{
  "n_layer": 11,
  "d_model": 384,
  "n_experts": 16,
  "experts_per_token": 2,
  "d_expert": 160,
  "d_shared_expert": 0,
  "activation": "relu",
  "moe_layers": [0, 1, 2, 3, 4, 5, 6, 7, 8, 9, 10],
  "router_score": "softmax",
  "normalize_top_k": true,
  "routed_scale": 1.0,
  "balance_loss": 0.00165,
  "balance_bias": true,
  "router_noise": 0.1,
  "router_bias": true,
  "init_std_router": 0.0114,
  "lr_router": 0.000507,
  "n_head": 6,
  "n_kv_head": 6,
  "head_dim": 64,
  "vocab_size": 10209,
  "norm": "layernorm",
  "norm_place": "pre",
  "norm_eps": 1e-05,
  "positions": "learned",
  "qk_norm": false,
  "attn_scale": 0.125,
  "tie_embeddings": true,
  "parallel_block": false,
  "init": "normal",
  "init_std_qkv": 0.0227,
  "init_std_o": 0.00484,
  "init_std_up": 0.0227,
  "init_std_down": 0.00484,
  "optimizer": "adam_variant",
  "lr": 0.000701,
  "beta1": 0.9,
  "beta2": 0.95,
  "weight_decay": 0.19,
  "lr_head": 0.00699,
  "grad_clip": 1.0,
  "warmup_steps": 296,
  "schedule": "wsd",
  "decay_fraction": 0.298,
  "decay_shape": "linear",
  "final_lr_fraction": 0.05,
  "batch_tokens": 32768,
  "seq_len": 512,
  "doc_mask": true,
  "train_tokens": 280800000,
  "steps": 8570,
  "dataset": "wikipedia_en"
}
Below are experts of layer 6 (counted from 0) of a mixture-of-experts language model. Rows are named router (the router's row for the expert), up (a neuron's input weights, with its number), down (a neuron's output weights, with its number) and show model dimensions 192-239. Each number is 200 + 40 x the weight over its row's rms, rounded and kept within 0 to 999.
Before each expert's rows: "raises" lists some tokens whose logits its average output raises strongly, later layers aside; "gets" lists some tokens that make up at least twice as much of what it gets as of all text. This comes from a sample of Wikipedia text that the model never trained on. Tokens count by the router's weight.

# expert 9
raises: "ar", "ul", "ann", "ank", "il"
gets: " ", " | ", "-", ", ", "–", " ("
router,265,257,103,190,205,218,166,219,163,170,253,178,184,154,172,222,130,211,117,241,292,168,187,184,132,178,208,198,185,170,229,164,198,286,235,210,155,244,157,210,148,201,269,211,221,194,228,147
up3,185,200,191,215,195,176,185,233,222,190,210,198,156,164,152,205,201,114,296,207,217,179,241,151,174,244,249,154,220,205,233,235,212,208,195,171,246,189,220,245,237,169,241,207,192,149,205,141
down3,296,176,168,238,229,146,173,173,209,160,153,187,270,148,159,194,228,226,190,178,141,220,175,198,241,262,190,189,219,197,230,249,266,242,151,162,199,193,174,131,197,267,163,193,255,247,186,235
up4,168,197,208,172,185,231,172,113,139,159,211,210,265,186,229,214,194,136,175,170,122,159,271,235,229,197,163,241,189,190,156,164,219,219,205,156,214,190,174,212,248,224,163,198,224,153,198,234
down4,235,199,200,190,147,177,153,199,95,209,134,164,187,195,213,186,211,222,310,168,177,211,263,206,235,257,176,195,173,180,201,168,134,187,201,236,249,118,134,229,244,220,234,195,161,235,224,225
up5,187,238,204,206,214,220,179,160,172,201,178,124,201,265,228,165,209,259,211,67,219,193,176,199,148,206,232,247,175,208,200,207,233,114,254,199,211,246,189,128,188,231,208,220,168,177,238,215
down5,237,253,174,151,203,187,144,240,222,203,271,160,202,164,155,222,144,273,238,105,249,215,209,294,209,185,232,169,216,220,224,175,115,217,201,179,190,156,198,231,243,215,209,244,198,205,199,161
up6,154,148,269,171,194,233,246,229,178,287,158,195,184,223,149,242,227,119,192,169,220,194,204,208,194,261,197,189,205,122,153,192,199,163,177,241,208,166,222,230,97,217,188,181,186,199,242,193
down6,282,166,236,181,155,186,189,205,188,256,162,229,141,255,154,167,275,247,222,191,154,188,194,169,166,276,239,190,170,190,141,216,282,135,176,200,138,182,247,238,151,253,134,220,188,273,160,198
up7,260,171,235,157,235,222,211,135,241,183,195,268,214,182,200,169,221,150,234,201,201,191,202,249,185,169,188,177,166,149,200,248,180,198,222,194,169,148,165,232,199,203,171,230,276,165,130,130
down7,197,221,211,197,177,267,161,222,243,152,287,200,179,203,212,189,186,178,196,206,242,232,209,189,152,253,239,234,171,222,129,251,242,183,231,208,165,144,199,212,221,142,241,261,252,231,155,181
up8,214,131,240,132,267,195,159,186,215,195,224,210,209,133,170,205,226,145,195,153,192,180,192,239,249,175,161,262,179,163,147,133,126,237,219,215,241,173,224,197,211,160,203,219,252,208,201,241
down8,237,221,245,159,175,140,146,141,175,220,195,244,222,224,201,189,150,244,247,184,194,259,161,205,186,188,173,237,246,192,185,199,249,287,150,208,204,127,155,151,163,166,200,163,209,175,265,186
up9,177,212,180,204,191,194,159,115,207,174,242,238,205,230,144,218,160,275,179,215,200,185,241,249,330,279,198,283,164,171,220,119,276,247,130,270,215,158,173,160,216,177,239,186,222,144,231,191
down9,228,240,155,218,199,227,128,135,71,199,136,186,172,163,242,218,219,190,156,203,248,198,172,103,196,125,163,194,224,208,176,213,192,217,270,239,134,171,232,229,169,193,174,221,210,242,203,214
up10,275,183,174,247,166,154,199,153,180,230,139,229,182,238,176,154,248,245,263,197,179,195,251,192,195,185,173,207,232,74,218,227,173,219,230,164,262,195,254,248,195,185,216,162,204,229,229,149
down10,195,215,159,168,168,200,238,247,147,205,164,177,250,248,189,248,204,218,255,166,185,253,224,129,197,263,215,158,214,242,218,213,183,187,154,176,205,264,170,117,211,186,213,200,153,208,191,194
up11,186,199,175,158,210,272,166,175,166,162,208,293,210,282,200,215,253,223,239,131,197,234,143,248,233,217,185,178,125,268,198,225,238,184,237,187,183,225,214,145,115,197,216,194,247,238,188,209
down11,233,183,209,170,235,186,223,231,221,194,153,171,151,301,194,181,187,255,191,149,245,224,174,289,191,310,200,176,209,248,144,136,220,203,181,186,208,138,205,268,220,197,210,271,212,268,157,169
up12,202,230,175,214,244,205,186,177,208,157,231,274,191,212,127,129,196,200,268,161,150,123,248,216,176,230,185,207,160,211,169,231,213,204,245,286,283,217,201,224,194,180,198,194,179,222,254,212
down12,216,143,125,182,194,203,140,216,134,225,251,256,204,247,189,172,227,207,192,221,182,159,139,301,214,140,194,229,205,222,203,224,248,190,203,158,168,280,175,214,193,222,253,224,185,194,216,162
up13,288,164,232,282,148,172,210,236,231,213,210,158,192,158,212,258,124,201,258,255,175,177,256,229,225,224,259,169,232,187,221,215,184,181,155,220,227,173,171,192,150,142,212,146,149,134,272,148
down13,197,184,178,157,118,144,156,177,205,217,180,154,150,147,246,250,196,191,189,258,272,171,173,253,231,203,177,179,171,251,238,227,233,257,191,180,246,231,171,282,225,186,183,209,273,178,208,184
up14,205,215,246,255,224,250,233,157,198,194,196,292,256,260,124,218,250,203,198,175,169,217,224,221,204,210,139,172,248,269,195,176,223,243,166,187,213,179,184,187,265,144,153,168,157,110,239,158
down14,240,198,169,190,169,238,130,239,157,185,190,185,168,187,181,132,184,218,185,183,175,233,154,184,329,225,148,202,240,179,180,199,156,224,138,184,127,215,205,208,175,228,189,131,135,190,292,182
up15,196,231,97,156,189,183,163,187,304,215,204,176,139,220,237,104,178,228,141,203,234,162,191,189,158,196,280,194,196,130,210,131,196,184,210,247,229,168,204,222,254,143,205,188,207,197,226,132
down15,236,157,202,201,217,186,176,224,171,127,193,217,232,230,178,198,226,211,248,224,206,198,171,249,222,167,267,193,182,152,215,114,181,187,199,188,172,245,216,165,185,121,133,221,312,236,156,190
up16,154,182,156,173,173,182,253,161,202,230,176,265,156,193,224,261,178,174,176,276,113,238,201,249,214,181,212,294,174,218,201,172,231,187,213,200,281,208,169,239,167,198,202,75,188,137,169,223
down16,203,194,219,203,163,173,181,239,240,221,166,232,156,162,174,173,175,249,220,176,172,216,164,218,208,171,191,101,166,180,219,171,189,283,221,195,179,286,232,224,166,216,148,221,235,242,128,237
up17,225,217,134,282,181,186,174,226,187,208,166,170,212,205,180,190,212,308,142,237,168,118,214,202,193,275,231,254,273,102,172,201,239,239,176,198,202,177,215,173,173,242,150,271,240,187,206,195
down17,171,195,161,255,231,169,275,206,117,227,152,215,143,131,254,248,183,128,149,121,243,106,256,161,222,148,150,228,225,214,156,211,138,177,207,199,188,163,210,315,259,151,165,156,216,191,219,258
up18,184,191,157,159,135,178,203,182,210,207,254,232,268,162,224,146,149,133,198,176,219,173,175,254,164,213,250,196,191,279,221,263,242,237,226,218,173,177,165,170,234,188,226,224,248,198,211,175
down18,219,201,170,196,169,162,140,281,226,208,233,172,196,233,261,134,144,183,254,159,208,203,149,174,138,292,228,225,229,218,176,263,147,182,234,268,192,203,192,165,243,164,130,251,268,211,193,120
up19,216,190,187,175,172,177,227,123,197,215,115,232,148,109,203,219,202,285,205,227,239,248,227,175,210,213,219,235,183,185,184,171,255,216,143,202,173,137,260,179,249,179,244,195,169,176,143,160
down19,234,232,137,220,162,210,218,231,163,130,190,231,224,175,233,259,197,136,240,259,187,184,200,171,186,117,225,207,177,213,211,194,239,232,215,188,220,217,236,213,228,182,229,253,192,214,276,180
up20,267,182,253,212,212,196,141,177,221,95,167,230,165,262,242,210,179,194,198,224,190,174,247,168,252,152,140,263,222,158,197,190,128,208,136,180,228,214,295,123,210,176,180,175,189,165,181,238
down20,175,190,210,177,132,170,183,241,233,271,198,255,183,173,264,202,198,239,308,216,246,227,208,160,195,245,145,274,199,234,251,140,164,202,163,222,187,275,235,195,176,172,205,222,168,179,265,256
up21,252,289,228,262,199,236,222,166,195,197,240,159,261,168,255,175,212,203,121,191,248,182,177,189,181,238,227,235,93,170,179,197,299,205,126,296,222,188,223,228,262,202,239,295,171,187,220,234
down21,172,187,203,237,190,232,84,210,160,245,209,223,167,235,256,218,239,241,115,204,174,180,141,142,167,234,226,149,227,205,207,225,146,216,183,165,144,241,254,235,204,220,235,187,208,205,193,209
up22,171,103,216,250,250,145,182,155,230,203,165,165,195,109,175,198,193,235,179,197,197,134,158,183,179,263,191,219,231,195,193,237,171,187,184,122,160,179,283,243,174,192,206,190,195,180,250,226
down22,201,175,219,270,182,208,174,255,204,238,172,204,217,197,213,171,224,192,226,166,148,209,230,237,163,202,140,271,240,210,195,147,222,223,172,286,185,178,264,216,228,224,217,219,187,191,190,282
up23,241,239,162,215,187,174,175,182,287,289,170,248,323,216,152,171,167,227,170,193,217,200,197,174,211,220,193,183,232,139,173,252,230,213,130,217,162,195,203,200,157,195,170,142,174,172,215,195
down23,274,223,106,231,202,104,202,233,197,212,156,197,187,106,198,162,158,195,189,201,188,231,239,196,183,240,239,197,189,145,156,136,147,212,209,180,140,158,227,145,153,163,197,153,130,148,222,210
up24,248,216,183,235,156,196,156,161,142,179,234,177,219,178,172,222,238,250,143,248,197,203,217,207,215,232,230,228,278,235,200,207,209,212,185,195,267,171,178,113,186,143,182,186,176,132,236,199
down24,226,228,223,256,136,165,220,161,163,293,125,193,225,227,148,256,130,228,264,212,140,203,199,200,150,193,187,260,189,233,217,207,201,154,133,142,164,211,177,208,181,200,190,180,218,195,209,232
up25,239,176,242,188,104,142,144,240,160,206,176,252,214,295,179,252,210,194,172,148,203,143,219,174,177,188,179,218,212,137,218,180,212,193,253,185,177,136,177,164,174,147,161,189,230,156,227,111
down25,199,232,118,208,139,216,157,166,169,188,253,174,219,193,230,191,203,221,203,243,245,277,185,240,261,226,241,168,197,218,212,204,133,191,227,185,235,201,190,205,102,188,183,184,158,281,132,225
up26,228,230,198,214,241,220,171,209,193,211,192,176,248,218,236,186,206,201,229,268,152,236,280,212,156,191,233,282,146,224,215,228,136,142,188,284,238,152,210,254,212,249,205,230,179,134,151,221
down26,218,241,212,231,238,239,244,249,181,229,195,202,195,223,229,224,220,228,177,172,231,136,177,229,257,185,203,156,193,236,177,250,178,177,231,217,86,183,263,186,195,218,156,186,218,173,210,318
up27,179,202,224,199,174,175,150,191,195,198,186,202,190,173,215,159,250,249,238,121,173,155,212,220,201,251,254,233,163,162,245,137,273,191,179,180,244,217,212,181,229,167,221,200,151,212,193,189
down27,245,192,181,146,227,212,247,190,214,173,127,171,226,292,149,191,191,158,210,232,137,205,258,221,236,228,210,217,180,174,153,182,200,178,190,198,200,176,134,298,177,186,183,150,207,282,247,275
up28,168,152,209,275,212,78,202,243,228,253,186,239,144,243,168,214,249,185,167,218,237,161,182,164,158,233,320,152,199,231,223,164,185,214,239,231,226,191,273,232,171,159,176,197,202,202,214,244
down28,223,148,189,159,98,143,216,187,126,157,156,166,224,149,206,164,245,115,110,240,196,165,201,145,195,136,115,258,206,185,270,206,166,142,222,175,213,176,144,200,193,191,182,211,223,223,182,213
up29,262,213,146,243,274,160,143,171,222,183,204,176,248,251,159,205,178,187,247,201,146,142,179,173,182,175,223,134,126,116,190,164,197,178,208,245,270,201,207,174,180,159,190,135,130,138,184,183
down29,202,198,214,231,209,243,241,177,194,193,232,187,239,238,187,273,285,190,229,192,189,249,130,171,216,210,176,275,203,158,221,228,220,204,136,232,213,221,196,183,170,164,236,209,171,164,207,180
up30,176,210,215,257,177,199,179,191,186,177,173,185,227,227,211,218,203,162,168,234,198,210,258,263,217,263,146,227,234,254,215,189,202,195,235,195,223,159,243,173,196,214,202,196,146,254,137,225
down30,336,197,148,197,178,134,175,234,275,211,154,162,194,239,246,218,162,264,183,198,222,215,253,224,143,163,278,194,253,214,162,232,123,249,209,162,187,214,131,215,206,233,293,274,208,267,160,193
up31,232,187,263,209,311,227,215,202,233,138,192,269,216,203,146,235,192,218,187,186,193,180,197,237,114,226,242,217,129,226,162,225,225,221,212,163,174,154,249,182,148,183,200,176,232,175,172,222
down31,220,193,178,195,229,173,296,278,208,229,126,265,220,274,104,185,208,181,165,292,247,216,200,171,235,221,190,209,211,172,212,223,249,223,175,195,151,169,221,166,246,148,234,283,240,182,211,220
up32,140,258,191,214,217,223,195,157,213,271,132,204,266,159,181,146,173,227,247,165,168,196,188,158,280,238,224,187,173,222,188,115,196,159,122,200,175,152,198,261,163,173,220,207,234,223,143,200
down32,299,191,249,156,157,248,143,216,139,196,175,200,240,167,63,246,214,138,256,155,232,205,223,168,239,180,222,99,193,193,197,158,164,248,214,153,176,177,158,185,152,213,203,176,190,178,191,264
up33,202,109,271,180,242,216,176,112,239,305,248,216,228,242,261,274,244,193,240,196,208,292,204,290,233,140,197,251,180,202,172,239,172,228,230,232,236,153,208,183,206,221,198,116,169,182,118,197
down33,244,199,230,230,160,205,226,278,232,135,226,209,127,195,246,255,231,228,104,257,158,151,221,263,203,184,164,217,239,150,199,202,173,201,176,146,221,99,203,230,192,179,233,241,204,242,234,243
up34,141,232,206,258,197,223,169,185,174,227,159,161,212,174,186,160,123,215,181,207,189,237,233,174,196,237,152,188,270,167,256,154,221,256,169,248,228,168,164,241,302,171,189,169,196,182,230,181
down34,270,248,224,203,187,273,191,116,184,147,242,170,132,137,156,251,231,182,192,109,183,174,272,175,265,267,196,183,201,138,199,211,177,241,214,201,180,164,181,137,216,152,173,252,218,181,226,267
up35,197,172,231,218,89,240,255,236,220,165,223,205,215,188,180,265,190,256,185,237,213,171,205,180,190,175,182,218,177,183,216,178,230,176,205,297,212,194,175,205,233,168,237,171,156,162,191,157
down35,188,246,223,256,195,187,216,193,207,220,157,222,178,211,163,185,139,127,201,157,187,159,254,254,136,241,75,182,175,161,201,185,148,190,220,186,200,215,151,166,166,197,164,134,208,123,181,222
up36,193,199,192,207,156,174,264,163,199,165,193,155,173,181,194,161,160,136,185,299,252,197,222,160,153,234,264,176,237,184,220,163,215,217,182,133,186,154,201,200,171,183,123,261,191,220,209,232
down36,183,167,183,174,211,152,206,185,178,195,219,192,193,217,204,227,161,181,184,223,219,205,156,183,256,174,156,204,239,279,167,203,167,174,196,266,211,145,165,225,199,171,214,227,211,188,246,190
up37,231,250,184,180,210,206,195,195,166,124,170,166,243,185,229,217,174,273,199,210,158,113,224,186,229,152,198,200,215,192,224,109,178,181,195,192,246,182,232,191,206,165,150,207,207,163,229,116
down37,179,171,210,176,271,257,205,204,262,220,203,179,161,261,202,207,186,231,207,247,173,173,132,188,219,193,205,226,160,226,209,241,227,273,148,167,214,235,202,186,204,199,190,186,213,258,176,188
up38,186,147,111,198,248,234,253,179,193,207,251,192,274,173,200,222,142,241,212,186,138,163,168,123,208,156,145,322,182,123,119,207,216,170,156,341,248,171,196,222,181,192,201,147,169,153,204,235
down38,175,228,205,163,197,214,162,258,188,206,257,247,231,161,237,223,184,157,245,147,179,184,181,219,210,210,144,220,245,229,184,185,227,213,203,250,200,175,242,227,203,193,203,180,169,185,187,290
up39,180,247,181,194,240,188,214,201,197,150,204,217,223,189,136,186,163,186,214,254,159,140,156,190,156,159,195,270,204,214,246,151,195,206,169,226,222,144,228,232,210,128,190,202,240,188,136,189
down39,177,196,263,186,249,271,184,223,150,198,269,186,174,193,191,149,185,212,179,200,203,139,198,224,170,82,157,205,140,181,231,168,148,209,175,177,169,178,155,199,251,206,195,194,180,176,185,212
up40,163,203,215,190,211,287,243,178,213,147,192,218,207,274,221,184,231,197,237,237,124,178,215,193,188,225,203,213,139,185,216,118,197,171,230,227,216,153,159,230,86,192,202,141,149,210,170,165
down40,113,149,277,170,136,184,208,223,219,223,186,208,173,223,287,167,197,210,255,188,211,172,238,191,225,184,232,155,284,203,156,182,172,189,224,248,175,245,197,254,149,161,188,216,225,159,199,256
up41,221,215,199,189,215,128,180,171,138,146,191,279,222,144,220,182,248,195,210,212,215,184,199,196,190,227,233,227,135,261,188,130,271,190,226,157,250,167,223,242,218,200,186,198,262,185,216,193
down41,121,237,215,145,176,204,191,270,226,176,159,199,197,180,231,230,215,177,237,207,179,248,256,193,356,179,223,272,202,228,203,248,176,239,242,199,200,194,184,115,217,185,186,148,166,260,127,179
up42,207,232,172,198,81,191,162,172,206,145,199,241,165,135,179,257,176,195,254,223,204,239,117,221,230,189,206,204,164,250,164,166,199,200,190,187,175,215,216,231,248,213,210,119,261,171,177,244
down42,240,194,161,220,241,187,248,208,184,136,167,136,186,215,231,269,114,160,210,223,179,148,238,170,216,200,212,177,214,163,214,203,227,165,212,200,217,199,233,181,197,139,210,164,158,257,213,218
up43,231,250,152,228,236,187,201,178,243,247,232,218,150,187,129,212,304,202,229,274,183,143,194,208,158,199,184,223,250,241,191,153,220,184,225,196,221,212,183,179,233,169,197,251,272,176,184,204
down43,265,144,153,184,136,185,188,188,142,182,216,209,175,239,225,172,235,197,218,154,155,212,248,215,252,134,228,213,201,220,190,165,163,172,219,228,242,249,195,137,215,156,191,218,241,144,187,164
up44,177,243,216,123,133,196,166,204,172,230,192,129,208,180,177,205,152,293,143,133,165,156,241,250,149,231,165,215,283,239,217,155,247,230,171,170,181,220,165,126,188,207,305,225,259,183,268,213
down44,239,195,235,111,169,176,206,274,262,175,237,150,236,168,212,161,166,192,234,159,200,195,209,268,193,70,195,219,268,160,209,199,194,119,214,244,261,188,236,140,271,269,113,201,213,188,146,179
up45,184,174,279,216,184,196,194,143,251,196,193,159,211,150,236,204,129,188,200,241,133,185,189,214,185,230,229,197,256,262,212,207,276,169,168,224,152,160,173,188,191,187,196,201,188,114,174,217
down45,147,173,222,173,160,217,100,193,189,167,236,284,221,96,244,219,210,159,220,302,224,165,238,169,162,198,140,149,200,227,224,204,220,199,188,240,231,183,254,244,267,240,211,202,172,232,233,170
up46,224,242,184,267,152,241,231,224,225,192,174,142,283,153,249,184,210,222,269,181,230,262,121,188,186,218,232,233,201,222,218,187,196,175,212,240,212,223,203,127,218,189,165,287,269,171,222,251
down46,209,220,185,140,190,180,191,227,219,223,183,187,213,241,240,196,226,252,184,196,125,218,206,233,243,208,228,135,183,240,137,208,209,212,109,149,232,254,187,161,244,227,164,215,222,199,204,178
up47,253,247,226,206,177,255,198,201,173,171,190,231,196,224,155,176,200,242,152,160,187,218,223,199,240,263,236,181,206,193,222,126,290,249,182,140,164,186,238,204,162,163,245,172,150,174,197,201
down47,207,200,203,198,208,139,201,251,267,169,160,130,192,170,161,232,241,158,84,179,215,207,213,206,257,251,226,169,224,155,220,182,182,182,222,205,217,225,163,181,225,230,143,145,239,175,143,229
up48,174,220,186,247,168,250,209,192,207,172,196,239,163,250,193,151,292,220,188,237,194,211,135,236,216,225,181,223,200,241,225,248,241,200,153,212,159,201,227,150,250,152,204,190,245,162,192,188
down48,214,201,173,184,252,216,135,238,247,157,217,212,194,257,181,223,210,129,171,172,150,299,176,168,231,203,271,177,252,263,173,188,244,259,159,149,213,190,256,253,121,235,226,188,284,180,196,206
up49,105,299,121,203,316,191,187,169,253,211,173,273,226,201,232,151,256,281,193,219,162,220,229,165,226,240,245,168,139,230,260,166,251,169,153,206,183,196,243,247,257,210,266,219,234,177,234,123
down49,300,200,122,213,131,236,209,206,181,195,197,304,140,230,132,123,155,165,183,230,266,185,182,219,246,131,204,162,209,216,231,197,153,190,215,222,191,188,224,207,222,190,242,268,184,207,230,230
up50,235,255,190,261,207,204,239,206,230,234,207,156,194,160,215,169,212,164,270,179,167,172,211,150,176,223,198,224,121,237,269,192,140,219,230,210,191,212,200,162,219,218,157,181,179,198,154,105
down50,213,206,216,214,149,208,170,203,160,236,248,195,296,253,254,253,272,235,253,269,137,193,135,201,230,164,225,218,207,236,168,234,166,122,255,189,201,182,270,232,151,143,182,201,178,209,241,164
up51,234,216,214,188,222,209,158,121,287,135,197,191,166,206,223,194,174,130,197,188,212,198,216,223,188,175,216,227,223,262,206,158,257,181,131,182,158,196,234,215,199,200,209,169,222,214,167,158
down51,256,221,148,217,179,217,261,231,206,194,210,179,260,202,181,192,160,146,258,205,205,200,227,188,146,210,171,194,178,147,157,174,135,155,295,281,180,215,114,244,225,209,229,144,225,192,74,220
up52,172,193,161,197,207,210,262,220,199,174,206,156,128,231,235,212,182,220,126,169,154,200,207,202,147,187,212,215,164,206,179,198,247,196,221,215,174,184,218,168,182,194,233,262,264,152,179,163
down52,187,182,185,173,197,199,157,242,264,174,233,216,181,234,169,177,191,248,126,239,229,236,237,173,172,216,188,169,201,233,217,245,183,191,260,258,262,207,225,202,198,204,172,219,165,166,196,195
up53,159,301,267,265,176,256,224,140,214,179,234,215,187,219,195,240,207,207,197,231,196,238,197,236,165,217,188,189,299,185,183,83,285,210,158,151,195,205,187,187,231,215,221,183,254,159,230,170
down53,202,186,236,197,150,157,239,197,225,195,195,168,159,179,165,239,130,229,288,281,221,218,110,180,232,206,198,167,164,209,163,254,206,205,263,280,152,170,229,254,203,159,204,182,142,273,223,199
up54,198,165,292,193,211,161,184,193,195,247,167,210,252,206,218,229,147,265,207,222,164,166,222,208,156,272,107,224,162,285,163,249,215,196,169,241,254,202,193,225,216,198,184,172,126,194,206,199
down54,226,185,291,177,243,225,236,213,167,201,146,205,211,239,166,205,159,194,229,233,204,205,259,189,135,138,184,176,176,244,155,133,227,271,231,193,189,190,140,208,186,269,202,162,100,243,215,203
up55,187,272,233,152,171,153,275,236,190,206,176,249,260,213,194,111,272,233,257,174,234,256,236,243,177,164,219,200,236,194,213,180,174,202,225,160,212,233,220,199,250,153,167,199,224,212,247,136
down55,265,233,245,252,239,113,175,208,184,232,184,199,247,253,147,187,142,209,223,196,162,231,181,166,240,191,205,159,146,207,177,173,268,184,265,200,187,235,148,205,261,177,205,241,205,228,155,144
up56,250,199,190,236,194,191,204,184,224,148,220,231,238,208,184,190,154,170,157,145,169,201,235,224,158,290,207,198,121,150,205,188,185,209,228,201,182,232,207,108,191,183,173,224,294,194,235,181
down56,271,213,266,218,151,227,156,234,232,217,196,186,203,255,159,159,140,260,252,200,223,184,134,190,169,241,253,197,222,160,231,264,227,207,179,206,201,315,210,185,290,212,153,211,194,147,163,139
up57,224,177,244,298,279,247,273,103,228,198,181,228,271,142,233,215,121,173,167,236,195,156,275,261,204,193,174,214,247,183,159,174,250,187,210,165,130,192,203,202,188,181,200,181,227,161,231,180
down57,249,216,216,200,180,204,115,194,242,174,229,189,245,183,171,210,120,206,272,260,250,231,206,213,205,197,201,198,250,256,164,260,172,174,221,151,233,180,168,178,209,230,179,126,214,141,143,171
up58,186,165,182,153,152,145,202,143,196,258,224,116,170,173,220,221,153,165,158,194,202,150,242,162,179,254,209,200,188,233,150,213,226,242,196,257,225,213,200,203,212,166,229,186,123,106,148,259
down58,158,214,244,181,215,142,207,168,181,183,142,302,169,197,217,235,203,133,184,141,208,122,184,193,174,209,231,142,172,212,228,267,188,139,165,153,224,213,227,192,185,151,191,200,160,191,177,305
up59,225,250,251,220,160,209,212,164,239,188,224,195,178,229,244,242,180,172,180,224,190,188,174,247,169,239,201,182,166,195,234,174,277,240,200,139,200,217,199,238,217,168,207,183,187,173,230,164
down59,185,214,194,266,168,214,227,267,229,190,192,208,211,218,183,171,180,223,223,202,252,264,184,241,200,165,129,290,218,184,162,221,241,212,178,156,187,187,214,236,240,234,248,127,208,202,41,123
up60,184,244,205,266,284,148,203,227,184,141,172,290,210,173,140,147,243,183,259,202,163,208,194,192,158,178,284,176,147,252,163,166,186,161,220,188,222,217,162,193,231,189,229,134,203,184,162,228
down60,219,213,222,168,204,161,116,203,201,217,193,202,196,254,177,208,233,131,173,202,193,145,113,212,246,141,220,218,206,256,196,159,171,199,212,206,206,197,195,188,123,187,175,230,213,312,225,230
up61,227,178,148,176,206,237,170,226,275,161,260,215,249,177,200,172,229,187,239,211,71,218,213,210,220,247,187,177,202,190,195,214,252,208,182,215,220,218,245,193,238,157,136,177,208,165,171,185
down61,220,221,201,157,198,189,278,198,250,153,148,179,233,182,183,159,181,172,264,236,152,214,227,191,161,160,185,200,224,325,207,136,196,208,208,200,230,200,187,156,207,187,240,219,200,186,261,208
up62,262,274,179,246,180,174,215,177,189,183,211,252,178,200,141,236,287,171,297,209,166,201,140,175,210,196,186,173,129,214,203,200,218,152,166,258,192,187,184,190,141,159,229,206,203,209,280,210
down62,233,143,198,217,239,171,226,204,244,216,230,242,151,323,177,132,167,168,142,200,222,212,169,254,96,211,294,148,141,209,206,193,226,135,202,186,215,273,143,199,146,207,122,256,199,235,213,237
up63,272,251,243,198,175,214,154,177,181,193,235,215,208,176,228,181,272,199,254,144,256,191,159,225,255,190,200,232,139,225,139,205,234,186,202,234,212,214,244,167,225,227,212,114,250,184,232,206
down63,231,157,171,197,233,255,212,203,182,200,255,194,203,203,244,251,210,211,298,199,212,171,164,294,113,178,218,206,198,266,249,170,178,238,213,120,201,246,242,207,162,121,145,127,222,252,188,206
up64,190,230,137,240,140,161,235,151,248,285,162,165,197,184,257,198,278,209,203,116,195,231,162,221,220,231,173,278,152,202,168,240,214,173,222,202,184,181,178,248,167,208,196,208,248,208,163,183
down64,234,205,242,173,194,204,133,209,212,216,266,149,308,221,208,197,224,254,196,214,144,242,147,240,158,195,218,156,111,233,201,190,185,205,188,196,176,159,157,179,134,195,213,186,291,181,238,229
up65,207,284,168,241,186,233,199,173,202,234,181,146,188,141,265,204,217,154,213,285,224,161,199,194,153,246,200,167,230,174,172,205,183,192,171,284,241,181,220,254,256,161,206,176,141,123,188,236
down65,150,197,154,183,100,183,255,185,140,246,156,190,167,193,167,116,197,119,219,218,229,161,256,153,219,187,143,252,163,204,254,165,224,237,195,189,191,247,193,185,189,193,161,146,218,190,187,209
up66,178,188,147,205,193,268,196,164,180,181,225,250,240,203,204,158,181,233,183,223,166,213,224,166,286,191,253,263,202,233,216,216,211,216,171,208,164,178,192,162,226,215,244,183,202,140,238,141
down66,210,190,144,241,159,239,180,256,221,196,232,179,218,146,196,170,200,142,206,229,162,184,305,191,213,145,221,195,272,166,156,143,182,212,183,243,185,201,178,176,168,199,183,207,252,217,179,198
up67,221,226,180,185,151,228,198,172,200,264,165,267,190,147,295,155,200,274,234,162,185,150,211,229,183,165,254,215,167,201,215,268,227,189,147,308,208,165,152,231,214,184,237,198,194,202,222,166
down67,245,194,158,248,210,283,101,146,209,206,227,160,205,200,247,217,111,181,207,233,286,169,166,199,141,122,187,263,218,232,177,280,178,168,166,247,216,135,166,218,201,222,195,186,139,220,211,252
up68,161,161,212,179,225,160,296,215,206,194,275,216,193,198,183,224,213,177,159,168,196,184,226,218,235,233,280,214,95,236,166,214,197,189,184,249,261,157,222,263,182,170,211,141,203,184,189,267
down68,176,197,229,170,129,196,194,264,137,154,249,212,183,202,210,261,203,174,224,207,177,160,181,127,230,225,208,235,273,177,242,178,270,204,184,184,150,121,215,262,196,201,165,245,213,184,118,160
up69,183,168,205,261,225,212,214,185,156,195,195,187,264,212,225,178,234,153,233,139,70,150,257,171,161,186,190,236,196,214,157,264,268,188,194,149,191,247,224,207,230,209,268,171,179,155,158,157
down69,194,124,274,168,199,239,143,245,169,173,171,224,185,246,196,208,147,182,185,160,224,174,210,170,196,209,224,172,195,213,253,135,182,161,162,250,174,236,301,244,180,183,204,165,240,218,177,196
up70,160,203,199,211,179,219,276,160,181,143,184,127,152,250,259,179,232,254,184,126,226,293,243,232,200,164,214,214,171,271,225,193,179,138,220,203,255,249,233,202,175,219,190,121,169,237,248,136
down70,147,191,196,186,239,244,241,244,254,206,140,222,236,113,162,141,163,158,237,177,205,229,149,211,235,168,200,253,206,213,194,270,244,198,234,146,234,223,111,247,214,207,225,186,143,140,193,204